config.toml
n_layer = 9
n_experts = 128
d_expert = 128
d_shared_expert = 0
router_score = "sigmoid"
normalize_top_k = true
balance_bias = true
init_std_router = 0.0112
lr = 0.0167
beta1 = 0.95
train_tokens = 697400000
steps = 5321
dataset = "wikipedia_en"
Below are experts of layer 6 (counted from 0) of a mixture-of-experts language model. Rows are named gate (a neuron's input weights, with its number), up (a neuron's input weights, with its number), down (a neuron's output weights, with its number) and show model dimensions 112-167. Each number is 128 + 24 x the weight over its row's rms, rounded and kept within 0 to 255. Numbers have three digits each.
Before each expert's rows: a language model's description of what the expert responds to; "mostly gets" lists some tokens that are sent to it at least half of the time. This comes from a sample of Wikipedia text that the model never trained on.

# expert 50
It responds to: Competition and season nouns. Sports and election nouns like Cup, League, Championship, season, election, medal, often in headings, infoboxes and results tables.
mostly gets: " Cup", " Championship", " Championships", " election", " Series", " Award"
gate0:118129171150145147135104125106159115093155138143143100122123105120132146129180141123133187161151131118119121123099141145141105169127150057123119117093142120124129102084
up0:130146132093127119134147106123107129105122090124112125137141116147128091118101133128162111112140127142111138120123097152155121112136128153138196129162118111127140142101
down0:128111080131160127161121084133177114125143158158099133149118097098119124123103064153150112125138147121135106098173126116090104108142097124129131192145151153122184121108
gate1:124133122119113155122123157138135137129126147151164161146150119119171131146126152085127152128133138101131145148154121127137082134146105128134121091119178133166150121111
up1:122122100117139128140134135122133112128103125186162165132088137122129113153134122090113148128121158165128125096159125138111104133117117131123090099136138125135209114131
down1:149152107134128074111114130151135155114072128153128115114136073125131148121109156172102179102133124125124182115172080151131133120117115155104152107084128087095157127130
gate2:126143132118099137119138145095127127128080070132133055123156112117126115117131181078158151120124106136112115126122152110181125125117151084142078146129142127118110137085
up2:158131150160102151036207132118129128162132099153119125128134147111091127157116168124130072115128096107158116134140119132134082103132163088156118113165108129121133110109
down2:147123111168099064098150084081107126140088147208122122112140112127123146144173140111128154115128108148148087122135111136175142125131134127126169127103129121154068138128
gate3:151151112116142126131158123121112141127127130125158085099132123115096099089141103167130135130133106140125122160126149106135154122131138132162134149123185155121137134165
up3:142118129147121131137128113094114138136129133122076117175110109123153148157120121124128140090142137110123136111127052161126160106117126148145149121136086126151128125131
down3:115140124131074125126106108089137143082109095180141137129093139128128135144164126124104140104128128103130095135130060119135134118131113133108162167129134144152138115138
gate4:168113119134106138068128130145130100128131164146120138125116154138128129124157128151132155154132095136140151174143130088122120151135117148227112141139165143096120093122
up4:125114117107179080086138119111120112127124123146119151125123220140131114113113145175090142137117140096153116158127104100140141086140188130143149093134125150114151087102
down4:125099148068148127127130081146107125136120119101127120150137139096124164132126143106143102130161120133119103127122126115100102128131130142125113114131102063106125194134

# expert 51
It responds to: Mid-name word fragments. Second pieces inside split names and rare words after a short capital start, such as St-a. Lucia, Pet-rarchan, St-urg-ill, O'R-our-ke.
mostly gets: " Bo", " Ra", " Sa", " Ta", " Mo", " Ba"
gate0:145168129155131124137128104111159164050128122101090112171102115112136153143134152129184126110078163158124135132125167095074123133158123152152138129097092142148125139141
up0:084115139103093175159145213136108127119132117102132126153127134125158131180142147146071126187142124122094095134131148127127131099107134131084115150145150138128150130071
down0:129120136193121149103170160115146122114147072113154096149144199131135124132086129116113136126141092121146128133167130108152096127174113143147144127084102108127118091155
gate1:104121132155095134131156117141151087125113163055144132130147138118127130105159114137123117082108162110101152141085115129105129146133149114128167127094153145134131118186
up1:116139145136140081172144121146140104133195138104152177141135107107115115137191131127087166132055191106126144124109130127110127126127128134089131151093141138128132130142
down1:156131149134077136194166130136141107155117144123136107124164117144101113101166090158133088122133129121183104140149121141120120101139139132049153106119096149108130155185
gate2:127116145154076090117085110127165114142047134141148131085120127088131133120180134122159129135060158126133180152130125098122099128140115113121124124158125129097152141118
up2:160153133126118151163133097121186085115116144100149164112126129066183133131148099125149083143109116101093143132072110096126110123086112131160099072133145146129130094122
down2:140125145134134119134115149126177138111095129113144138121084088149149138136123128133150126120118047179128138130130202131184127150117123140130119113106094153147118159073
gate3:095140159159144081127098122129170124136147117125144114125115188127157106132128145132123142101137116158118144106099124137144112101079122143143131141128127130121136151125
up3:116131084131196107128113130117148135135106132112125123110150104127144150112139133084119135146140128113089139126128114135153124152088153162124132153151142151102145124112
down3:126159127137150064147125129075131122160100057142126160131134131079103091110148107095118149226152131138112102124126129132168163145086194135135083072122116112122056152094
gate4:130157168103146155119112106130137121110081138119140175109087097102123137111116160150142171138122130092113150129085111136116093130140138145160145146194159098130127160150
up4:104110111148124132139146124124081122108128069147126119135127167106152121164127145104117128057096139154128130128132140089130160128124140118119120142121087135091115101108
down4:155094086117118151107176157096138145107128102140152106101132101123129151122168143125120123130134120122149167074158101101135131161085123107138137101123123171113126107137

# expert 60
It responds to: Name-initial syllables. First pieces of foreign personal or proper names, often Arabic, German or Italian, like Al, Sch, Sal, Abd, Ant, Kath.
mostly gets: " Sal", " Sch", " Ol", " Hal", " Abd", " Hel"
gate0:160160083144144132119145125144106130129114120135165113142171148113118153129112137138133144178140131135071118077112124150085126151079184132142126131116169148134182202140
up0:148155116155097122122144165134099140098127132148139102107128128110129128114117132138154128168177151136119123092141143146068127169122186140106143117113122142119166146139
down0:136161103131164101141132161167140145130143127134141091120131137114135179145106096198179142159133116113117139125097153137135118147100080124122153111129050086133142151127
gate1:137090128125095143102124131128126125055137122094127141125143164106120133110154132123131149130112146148125121134116119104121103165116182121092111100140144153114114125127
up1:087119148138106116149159178122173192131126155127105128132127142131125125120095147099130117102117126123112107120143120097118144111120072129113111096083124122130138142121
down1:149134129112131168161134125151132131050131129090151149096115108161151092127125149136100079119078130116164129134170153126130130096141112127132118063133152155153110128125
gate2:126190121149128135134111139198131134114120124097122127105062137140106102118129113126205140126129123082121113171146131110125121110094117115147083109112119128142124126083
up2:129119129152151113114118118033170097149167127147133128140143095137128122109117159129106127063088126150149130151107108165106132109127128133105128124161127159130109142143
down2:129135151129117079078110127120128112127148149131130139113121131138103116126138112147144132113135121154093127111091104133094122135116116103120113103148129132163094157153
gate3:138132078096128141109163119149139111114133142122169189130147130150127124129130169106137131162136112181055139125126164110100120115130152145121147136148111131136173129180
up3:127130152145140117131101106082149143124128122130124114127100170132121074063148128168128126104095136130133088129122132127164139169133113076133107143136128123097100110107
down3:131145116123044157139165108104128144123092118094101096109187173129137134123121161087128150126175089150133092168137159118151145098163120125125134157126152126089138126164
gate4:135114083140152082143146120135122145142100115092181166127107108127098061196128158113146134123188123132107088135106156125128061154147127139146122140167150146133149151162
up4:066106168145121125139095127116112136117230067138154130147135161107112141120108176117084118132106103141096124074176141127121128115123145122138136146154172121110143145124
down4:104157087155127140108181143176126135150126145119190133096134131137126125128148120110124093131128108101097134199127095120142122154182149116127120132114116140094133147127

# expert 42
It responds to: English given names. Common English first names starting a full name in lists, tables and bios, like John, Robert, William, David, plus initials' periods.
mostly gets: " Robert", " William", " John", " Richard", " Charles", " David"
gate0:117142186110184124128127131148129143132150121128115130111143142166097121142134112139129110146139119128097153186138102083191101121128139100101089098108144165107158122187
up0:138108110141130127104144139133160129115126139146119140151147084124115128117128134127124120139105136133128122041108173210128139084114158137160129165104113135095132147095
down0:160093163098136188089124105136125116138157138135153115090142130155142129113131149124127134098127122156129100131129132121136131055133127131143140111139082118133148120108
gate1:106130117101100125119104130126210120149129130141095108048139151123130140152137084103124126124123133127105140212158160122126112143116128134120119115187126086146155130171
up1:088143106120129135136138098094151107108131138113123167136103103104161175164159095140111132112113093101105151094146115142151152161139109154088108108176139143119121102132
down1:124123068114126128171125139167108066127134147171129128126116149127140120149113123117131100117138129067123129080152081135107136150119115109130158112128117172076129148093
gate2:140148129137072112127138122142142153101110090125131090080111089136134211150118157158150112082135106108195115094158134113124147138084123140106115157138141143097150124137
up2:125129141166108146140099119129131139110120141104143113095141090146124200155099135152149138061115114110119124071171088104142144142105089138116132137149127132137150175128
down2:135160143107160145126157120109085132114145117140135151148123078125159145128128117142124134145115118144149128155085126089087129129132098071122123113125131219121124124114
gate3:142092131146123138093110097160155120122156139112138143091138125166132119144128171179200126137145125102160140164128094135100108129104095129109129113133121128113115150127
up3:152129119178134144122139122115143152132133132096135116132131112146127114119109194194159121137128133141139129136131120130128124118106117145121122138132120133130138134118
down3:146146129106122135167123127097129110130139075144116108109127101129126149118073089152123119203128135126120130135136146123129155087118117154118119170119130117127139130141
gate4:131109147163134132094132170141149161105129158130146140137144131071131130154122133123045124098133105122126138212131140141148128129149131155157179127162183128116137140179
up4:126148119128095102161099144058077124118109069132145134140124128046138134105116085134103141165135132123126146115128164150140135122161127127120121133117087137161118159118
down4:116123070094126133148158172162078158108090067141142130137126127138154126126120122113161122129157124169116117128189151125151119160078115128131140125127181144088111166130

# expert 33
It responds to: Name-opening syllables. Capitalized first syllables of personal or place names split into pieces, such as Ram-os, Tim-og, Kim-ball, Nic-araguan, Is-mail.
mostly gets: " Tim", " Sam", " Los", " Os", " Ram", " Marc"
gate0:123112147133130128127188067104088138114111128117116079065141190090145089105093163130105148129175132189132148168109157144067129131133135131136123132111126128132156164156
up0:156168126180143118128106158163139115165148105142133122158137102148131134096165137140115062150109120062121119120100112130172129079131131113116122168128136131121118084130
down0:119137110157158108128070125124114169164126114134072180103148088119135129135128181126137124103154110135146141089128127126134126091168127141119109151151127145141141137095
gate1:104132154128180123134137130154132136166136132087092120144103127151137151107159143108113123137151162153128121129125178095138127190121121103136095138117131154147124145116
up1:125104140126102126154128123130132129117140116112130127128103134093130127117127138155091089125158176127100140136155113079112124091117129078109135127124127065130145127163
down1:157086105147130127161154115123129114145115161116150151207126170146124131135143161142150132128147140160111113124109143146139117172143173120130166132131147122110153076124
gate2:117133130127145174114143159128145183129139160111093131156124139138095122125100123119125152127100168134101092131116176162104079158134132089145124089135123130114130112152
up2:127114115168117178146134153075143063130162130138124097112125128121148131125148111143107106131122117140122081122076170110114119113087097142151137158124124112125131132130
down2:132119131167125111106117182106120128148104078126128125070162147143134137134090145117126108134158169156177126109145106125113123084126119114110135145118105147128129109138
gate3:152121076124141134129106122123171101152130168120107100076126150156139108138114168142129159168078133130133176125123146130157132131092123114175115083146120176114114150201
up3:118100044126082127126114165098100110096133035126176134128110139114119139143093146117129104127128147167126137128107130169090099073115040124117162133131138131183109115104
down3:108131148203126133136126124068114095123144138130119098158131128144107109102112070129125131108135132147116098113107153119115120146160119134179120114121122081145109089174
gate4:143146089092129117133140118138092094118137138125105128099129140125150095116169154153097112114103125160175122135153128149151099141065092145132156123109128162094122139133
up4:156152131074128104121140148127114130143124158134121127132169134129129092148107148081179128168124112129126199140062118142113112134131190122131125114141130103102132049124
down4:129122137128071139127124130137125108170132161112133137103111129133143117128131130137147141102079145152100114102120153133145130159156082138161113147133134178142140136148

# expert 48
It responds to: Concrete common nouns. Singular nouns for places, structures and objects after the or a, such as water, building, church, railway, farm, roof.
mostly gets: " water", " church", " aircraft", " railway", " house", " building"
gate0:137111179118174126157165111138120132110124114111125161107127126145106142111168125113124128125122085134097152124106142130094097147100114134157138101120132168125084096116
up0:131148161150109134110109172100141180162078117147128145146142160085117114141169124098120170128134132146119145138123090128115150132152116131127159148126114127083135146147
down0:126143123169112136129138128126123079139130131178121131100145135146146126176132191132161141151139145105128135115105145115163144110135113113139125090146125106102142100123
gate1:153130106080166180125140097129120116173144129120135120159130127210128093135130089118132109142087114093117125082176088116078077148136126117125130078148141134119129124129
up1:071122118154120165192115121155165124121127074120143126105149116132125128165139118123125142171164119111142120127167150159102118108149131151154100105095093126108162141129
down1:127154143127112132143114103181120203163121131161129124113128125187107143091154139100082112107098124153165106097164124095150116126110120117128108113137183128095082137143
gate2:135106168148128144142161112123121113101128128165105104110105121122141124136125144126101140135098116123133196126127172158085103127113128111101105128096136164197122128145
up2:133138104152098161125120143128141130134146117131104200111132132126148156143126120090098114120097134100146134132120141147150130080117120134153126140163191119152136128119
down2:132152083123147143167134085116176151137140121075128118149117139123149135196146094134080137120112124119127125140130153106122089131104109111129129124142128110135127156114
gate3:131131123103143170160134138126139136081164129104128118131113177190123143165127096116131147177101106140125108130130131122113122144125137109124123145135152105073143139133
up3:097137113156100140123130149092085119093109134135167117102155093116127092079119156136172113125154148095139124152134094146142106128174114154164130102142118124109120124161
down3:129138134130156129167139117138140098139174091106159101128188114104104107153127100125092134112127066152114131129121111158126131130105134140146128105132140147129121167144
gate4:115113129184150130111132156129105132172125027119168104077137133158106135102167151117139131122066079133112102128140128092125109142104122121135088120143128105053127124114
up4:145117131128110134155147111130148148120114145150072112142126141121146130135128112134132123183197151140116122143139134139132126124133128113116130141133141171124129151121
down4:117129135127188124194126101120121151172097117128094121121134106124095137174114143099103147170116156099152132130099140116119129136135096119120122102098140112150132154082

# expert 34
It responds to: Copula and auxiliary verbs. Main verbs right after a subject, mostly was, is, were, has, been and became, as in it was made, Will is shocked.
mostly gets: " is", " has", " was", " been", " are", " were"
gate0:099142169168126133117130122127133152109135141162090110126131093141106130128132129134142140122128133100087091141129105139119131131159122117209167116123075092146131151154
up0:177116083084109093123130135130125135145126169089132125145114160187158125114112140125102147142151140159135115127146141127154090137115146139084100150136169147115139109116
down0:126119088076116117150178140136140115148146119126148125120133143134128130132143157072137129125126130133122138102114129130100130126105155118130113125149127176067148139089
gate1:172150136173127121133129111127155160110110104108118121126109127128115090115132135146153198137139113113129127117143143118158130110100150149105120143123132129111159126130
up1:150104160132101126152110133136182136082162120142165130146111134122105107143130091125122178117121102131131107150134141104123117104138117166117055139138129158137118131135
down1:127185126141130207117123174127118128106131136133122123128148122109091128154182125135129174108090176122126164145099094125115097117162186085094124149164151141130111085188
gate2:134113146128129132100101166121120092060141159133117136097170124126139119128143125143144091123145128123097092119120080090128126145176089145139128136130130180091131107120
up2:128157135142103124115105096130141087049129153124104132071164108145126148126108125150126127107123091133136120082135076101142136144129057126151124128188133135085110114134
down2:168151128130084128137130088129146201132111141130135130131136129094115075090184128133132126153130118126115099211123116158119104124112091126121161134101167156115104119127
gate3:133124149133124130137136132109150127144143102123112123130126130128133138153131166120118101114126093125177109168174123099146083095082129149113121127189221105110111139161
up3:178120136143138078124169127126124142131144100132137162136114135120139087203128154123084075113085108089178114090105123133137078136099138174099107137129171127141108111132
down3:122126070119113134114123139129080174148114171136125119138129100136131153119124127158123115102044139116117123179128131118112113145141125111149137143126103122130154148144
gate4:137166117121140130117108076119128124135135129138168125103097136116154128136118148137118164090131135123125131125134107093140129105120129145128144103128159138115110129094
up4:138118125162123138107174132123151112154144109127128186146129101118128127163142153128120143146162102109079097170112073130120169153110135118097135128118179127135150112149
down4:135128172156125126163108130147148139130121103130157121129138125159153122099122107138112149149132121195098162140155161117112157135106127111080157119118139123146128156133

# expert 20
It responds to: Family and person nouns. Kinship and person nouns after his, her or the, like father, wife, daughter, king, plus some word endings such as nick-name.
mostly gets: " brother", " wife", " father", " mother", " daughter", " girl"
gate0:121148124138169193144133154118121124144121126128164149128117131163152118106145130104120098120118126094135162153123122099146122115172132126155181153136130136115136094105
up0:115144127138127129091122077082124153156125101109137112101118106131123121167127118117114101117128119125107141139082135118140116116094124134133195145137154156134073060134
down0:118148120140109093178111179151147126135129073076141105104153145158153092155114145112147130130140103147141118142076134104137115124164158125138108202120129135100107136119
gate1:124129161136129121108116129108131101117134098124120145127091130164159098117124112161135135156132122098128101124136103119125117121083142132086120137153159117109138136128
up1:122126121125126101132110115098102131116083119111096142154074149174128127111165133093128119093135126133103104108086131128127137175073121122120110118127131106131162147110
down1:119119118129116072103117124091158136099132148153125121103152130113153176134119129132177116183116123143134099091128174101118105127129159172096134114133147140126106132137
gate2:209113147164129138149138128099124118119113137138112127133138114132113129138139106125139128082180117066128092119145119120130129108112127127114080122139131128111131132135
up2:173104149091153158118149141157164123112166101117131145125182124154127176105100099146136135117142141124133101200130140135110127144092120114127120126114135117143104179110
down2:107128116083162105155099122140132159128103136092117135150141115120157142107088109136116117185135131128113095174126088129126125100127170128110099137111123112130100139099
gate3:154110119134097129127090139098206160133114154133146082133089140158133113125125132116104164125124139062116152168096128129151118134091128102118072140160102113133142166121
up3:126116119139126177127179126107115133123126131168105139061198140109135115114126143134104157157138074183123130145109083110129149103155118128108161099102134128142133137136
down3:150120113153098118095128140128154120140138128096126094103123059104135184120137154165132167160140142111099135194158106120139067133175152135150106123098100134082095135129
gate4:119092117125151139134123153126152142142171155135161140138154153141127098135088128104112117118111115146125129113113120126125103158131114154140087120139109125100133132117
up4:119113134131092139138138138136147094103073115122129164159113132114160094114122086145173132113138154135169132133122071130159100104130156073124154146132112099180160138131
down4:143122137116137123143119158106132150150141128155148127131141134113128148128122130144110111120147168135135138128081131127144091130100131121141171111133095150119182153126

# expert 24
It responds to: Prepositions in transactions. Prepositions after passive or motion verbs, often in sports trades and tables, such as to, by, via, against, defeating, alongside.
mostly gets: " via", " by", " defeating", " to", " alongside", " against"
gate0:183129147165148113088145125137124133139080125076130139144123128175133106124137128126153148120138070125096158117141164154128119125116096129102129105118118147162146154130
up0:154121115120135133076131135124127124128120151163068134110142125126131127134152127196158110110146146126119132123146132129129131101120102157113094093104091165103114128106
down0:138132131109128153144142109127131127160128188112128130095117127122193111163143114130152141117110166126114119128144097133169155129162166174128142195147116115124031100098
gate1:123136113133123152120143081171179135114158121137125088123102117135129133089107177131187118088139153142139167121126143117082105161128130154115132112141125142121093127137
up1:128133151149103102140115138136138161124121095135139084148126110102096134125147147086139110081158128156131200122113139147097112112126108109154131106093190120097121114147
down1:145102126202145122107124122149080123118115101147122122121153149119118120133128141111103163131127114154106122105120153145173170140150133124132128149142175090145126081124
gate2:170118137110128127145165141131167123135176119069098130119119130130129113141141139123120124129142122137129145108137116095113120130135128086125122175121131154127162140177
up2:121148165128158104111175145135132123112113116185141151146120102136091137121087122144077111118117123108126137121132146148141113129147105186120176075141105113142146135128
down2:133100121164153117121132159042083141188145132147190124125097121130112097149133136079133131116146137085134148111135143154123114132111144126135116111131084129132132112135
gate3:148131097134124156132143142131105095154125154127173103126117069132124128134120126126129130146119136133112114148099126090071109127114137157132131131114139152115111145181
up3:113127114130114126092113129097148133106128079126106136127124137125149162100115129127130121127103157149130143143118131071135142117123101142180089119130158097155131133107
down3:112134102156132144111067141157135142119099139103122122128127142134086131136136113119138142121133087097063150129149094146117144105127114135131116144164124145130132127080
gate4:140109137129176140135142186111148099099140104144144095079134167149131129133164127148143111156112128116137118131093161150152132184142191105134131139141111123159132133130
up4:168113125192124131126127087141148157134116133193103111107104128132150134122128101123110099142125156169125118102088115129126120128172114088108116119142180044114153123128
down4:060114123131123102150135155130104100094161135119126133125153148107157108137094106153148130128132127060122158062112123155133135131127148152126119129121135144141154126141

# expert 9
It responds to: Coordinating joiners in lists. Words like and, commas, with, by, his joining named people or items, often family or cast lists: "he and his mother", starring, alongside, married.
mostly gets: "',", " starring", " tells", " alongside", " wife", " et"
gate0:137127179105145105153104070138082136124213169166122115094092123149124126101134135155111135142120083122140162107118129133085127131090132126148128112136134152131106078134
up0:106142151117136130202130109136121121100140141130104167159117173163153136098152112126128096119110120095099129075130142156139112125109117155136138101158108124171125113154
down0:133160128139095111134154118135140161127133126120114121116070126089121100124109169132142142129101158139100122132127076108119127127134172131083127119161147120127148157091
gate1:106107128117149133085188142168086151163128144098134080129128123142104128127111129145154130136126149125121185138133130127114126155161112114155144133143116126113182135112
up1:158176104113090122144100101112192079089113145131124142151139177058131158153138101108107129124130125172105094188141103140123127119083169166044122093110122128130098123115
down1:118146115182122176123128126103131117143185160104136108179126108124121122108166176158118138135143148143125129129126121129142140112118097128116095153152128148166144149097
gate2:124140127093159106168085096128128125115125146124124129116132130106131110117147112127131129107082140128131084110145127194137143094130145137147088135136128143127113143123
up2:149130124128165115121084125142126101130114148146106122113129148094151128126160118090072130102096123134138111123119119140123106119096134137121105124124096176114114114151
down2:132119134124100123175120102149133085143124106147123134092132121171126149096126130107125132134151112096118145078098152114124127102117129087155140114165129152124126099129
gate3:152145125160121137111192083127139147128100204134118109135174159137133136127115128113156155107116132128104125129099154137149091106180142106125122049130103167104137152113
up3:089153163139141123136158126128142157118135142113128114081138173119089118092127108082128120115104131117159076137129145131147114082118168155120138088124122147167156152124
down3:120108189129159099192115116127123140093091126101155119126093135115123122136113106130117118108096192111120105147123128161137141133102086150124126132140199129128127112149
gate4:179081135137142108121096162159124114141162150140113117123126133148126138118127134121140124149126121139136123076113158120124124149134060126145158087124105157186158149098
up4:131104135136173129109116111175121134139143121124113172125148130123128148133128189072132178167092129113108099157139138125112123141123067184115128121127120127150124134112
down4:140083132127096081163125114102198149134141132135094109144176098131113100128135164107111169101149113125127097096116123165146150093074146109178116131142127185113121106192

# expert 21
It responds to: Endings of proper titles. Final word or word-piece of names of organizations, awards, publications and labels, such as Records, Magazine, Council, Award, Motorsports.
mostly gets: " Label", " Records", " Register", " Book", " Magazine", " Guide"
gate0:135132100114158147136168136135137114096171105130153172069119128149152134129098109124144127135116121130153108151130108133157123141099118133163114167133111137142208117123
up0:135153120130136143158169122130155103096152096153158165094161091120140133103082126110162129115130098059138105132125114128127122110088145158130139138127102134133134150185
down0:098120116190090129123124167131151068096129110155150100114067140158099117109090126052124108135112191091164134108127128145095128104110137092097145131102149124129155139137
gate1:102133130116131127130085090057108122106092114113138140148133115105101126161173132112178160132125093112120123166147123136136144115155125089113131077106133142082185129128
up1:131125143125113129124073125101108127147133129118146184146135120118095127130166150121160137128066117101122170163142124134127119126151109099130136048110126120100139135113
down1:098132145141172136124103123177129149177138125145130121092118125129117108143101127145129066070105168108158117127153115109121114134109127093112148121099098147097138142134
gate2:139113123140103145074108147142094124135140123078127125149143136111073161081148149112115094164163074118097187127128094148154128134124110121129088116124144128113154127124
up2:128141106148134088170138105085130128124104149176137130134116130127133083147098129140144146104108126128169081130114135097073121128129129114136141129124124107132124122149
down2:089175122102099126147122145166125097122094118102142155156126146108113133136098127096119175132133110142140141158131136159142127159102132142132103133110127180104129111125
gate3:106142140120145129116110135147165124121079144098154108177133124108102118128161116136132135128099109111131110164131136112157129132087126123146120161134158116096130111142
up3:099112094135111120103129120135103084157132112129159102176138128122131126116191128138149135140107117108130097133147112117156107118107105128162136128146126087105118115144
down3:110127115101142159120115131137163169139120127121177090123120117135111128174147154127107137098127132091094162118089141130123133101124128117189117160156128124092126132108
gate4:071113107096121129080149108093133133108084163136168189172107105131107142132115128106148142158147112130095143130095134130102143134107116135155128108163083151139157148136
up4:144123108130111105182130104165091109121107062117087101115131162106128130123102085099128119112110112072192057124115125096068140150132122146089127143111149142137121129150
down4:101101119104118126132137121125079128091147149128138115136121148150135078121119128144160116142144153143157118135196125127119135165155120100092189176113151151152147127135

# expert 30
It responds to: Pronouns, auxiliaries, relatives. Clause-opening words after commas or that, including pronouns, relative pronouns and auxiliaries or not, like who, they, he, would, has.
mostly gets: " who", " they", " would", " he", " They", " could"
gate0:152130181134135143125111072116131159136147130147139063066123192151124105138120150140130076122069103133114155114124128124077094117079146118112113111137128130153129142104
up0:125124116135128138162094153117124107098117142166180106163096110126147047115132120138127128119138120121206086140088143107149155143152121143110103169121136134092099131118
down0:132148123132109137085137142158131100118086134159106138120138121137129164119124130133107117204135128128121142126104088097175117104123147125130132106152152142105153138135
gate1:126154126124110096078127111149130110096153130108132159148132130127109116156168107132123121140098111114109141106135109092125129119124117124103168118100137123138176125072
up1:145117131111140151152127134150068130111119100148127146133171138088133150125110132138153144139182153135155133145140137157185188081080134152129115131184115136107135144149
down1:134154122137103117127191127110100088102130102069128106132126116142103126145134143128151084135104124123130114142137145116126137107125117138159111121120180133128111120146
gate2:088114132174122127121129131168128129128096122150092119104132135138139121144111158132142110131165157117124125118128181099150153151132145133150211093132160125122136127155
up2:129128127089129157143100116140122103126077146134143135136118134123129175118124120089115092102146123123157107164113133130130129103120099128131098133124078127169098117107
down2:116119124089134125113132127145100131100128144147128118149138127108131138117118130110098127154125126161149127084201122124122163145134171129143120123074127195143146111112
gate3:166123126150133120152179131111135148107112128128106145133116132127131126107116146137168133110108142147135105130127129147119113183129179150124177160128150109131126153087
up3:129143122162110130056132144129126116112134112128153095129109115101111129129121125126042091129140139118123138097129112135095107080135090130128084102128124135101163127142
down3:117133145153098121145097126097099092089130112127159100084126138127123138146132113091101128141112123163126097161095180158113129136155085123181109103135128135074126111121
gate4:128166128120102129132127128126130138164094080095058137128113137145139120121196130166106148155124129080146125127124152130132127152131129122129118092154141136134124130101
up4:120121132114121093120127147128085150110132125051118134107149120133121157111146138129142116151154133107110170144128183129117203124105116137128159155147166157115123139091
down4:083207136136106126079147136112124127133139069139121120127123120122146120150089102107100136135131118091163110128135139189124144103124098139093149142118138132129115126137

# expert 29
It responds to: Field separators in lists. Separators between fields in tables, discographies and score lists: pipes, colons, dashes, semicolons and commas, as in 2014 - High South, 1 - 0.
mostly gets: " –", " :", "\":", " Born", " GBR", " -"
gate0:077128127112140129143135154196131102134171126132151126115102119131176152116093151152149127152157128136151111132080146125113095170137115137058100120119158129155143123133
up0:140128092120125153112109154168161096145122150157156143139143122093147127136156136089127135126155138157135131156149185120133107176130133135087155102128128077147156124095
down0:150113138114141121096101108146105148071146145134112107134115130126114121118130118099121113132127100150132105081122129172132152150140123114155140129115157174096121104134
gate1:149142164111138115124157091093152148113130133130107133124117133103091074133132132121130117170131120133107119121174151103099131137114113143128130132094154109102128114142
up1:083145090096101135128160118125128135163142129099143141131145134131145175127133165140126131097130100094138135128104114115133126121126150098105144138119116130102126084090
down1:140085110170133137137112146113142096100119164061157139124148119098130126127149095091129157150117126095115085145074138190157142125091106160129156129121120098118119125138
gate2:131126122128129115122152195165147134146129108126119115121165145135094079123131143122112115132142202143107129177162150127134123116149120087154129141108122129168117129129
up2:141106117115202154120139138113141115098132101135137122127134114123150148080070101170106132130130097140115160120129149152134081141171147119120119098120135137139131123117
down2:160123145143097114123132101113143133149121177117088131128107117136115135102155145129151123139123134109131128134114040143137121135129150142131101104140124109146129118128
gate3:129120127117150148143184100117129111136133134106139127123108146090123130111161129134118106153137164154121148143142138111089087105128136165120145102142108146143110163099
up3:086129130115184099146078142103124136153171123131124118164132141128126110127123093133126084131121131147118105154203130128128119147134139104125153123107168130130171155138
down3:114162101105122119151115124144130128110094102083125145069140119120128109126127123106151132148097128117142132132085130132201154079142138083162156135106103107130131109094
gate4:125113156138147129092117086155155121119103153080127127119115133111128126082140131128136115157143148099113107154145148128133150161131061147101119130146116127120116178157
up4:132078115143190084135128123131147130134174152122128135148139121092139082125123162155128123138141160134119121114177129104089172167119074151125128150129167107128154122145
down4:123085128147138138116099089196128134061138105124123111158158171087138106132116119118136129132129143104171124114124143155092133128095150122136141138057136121117126128154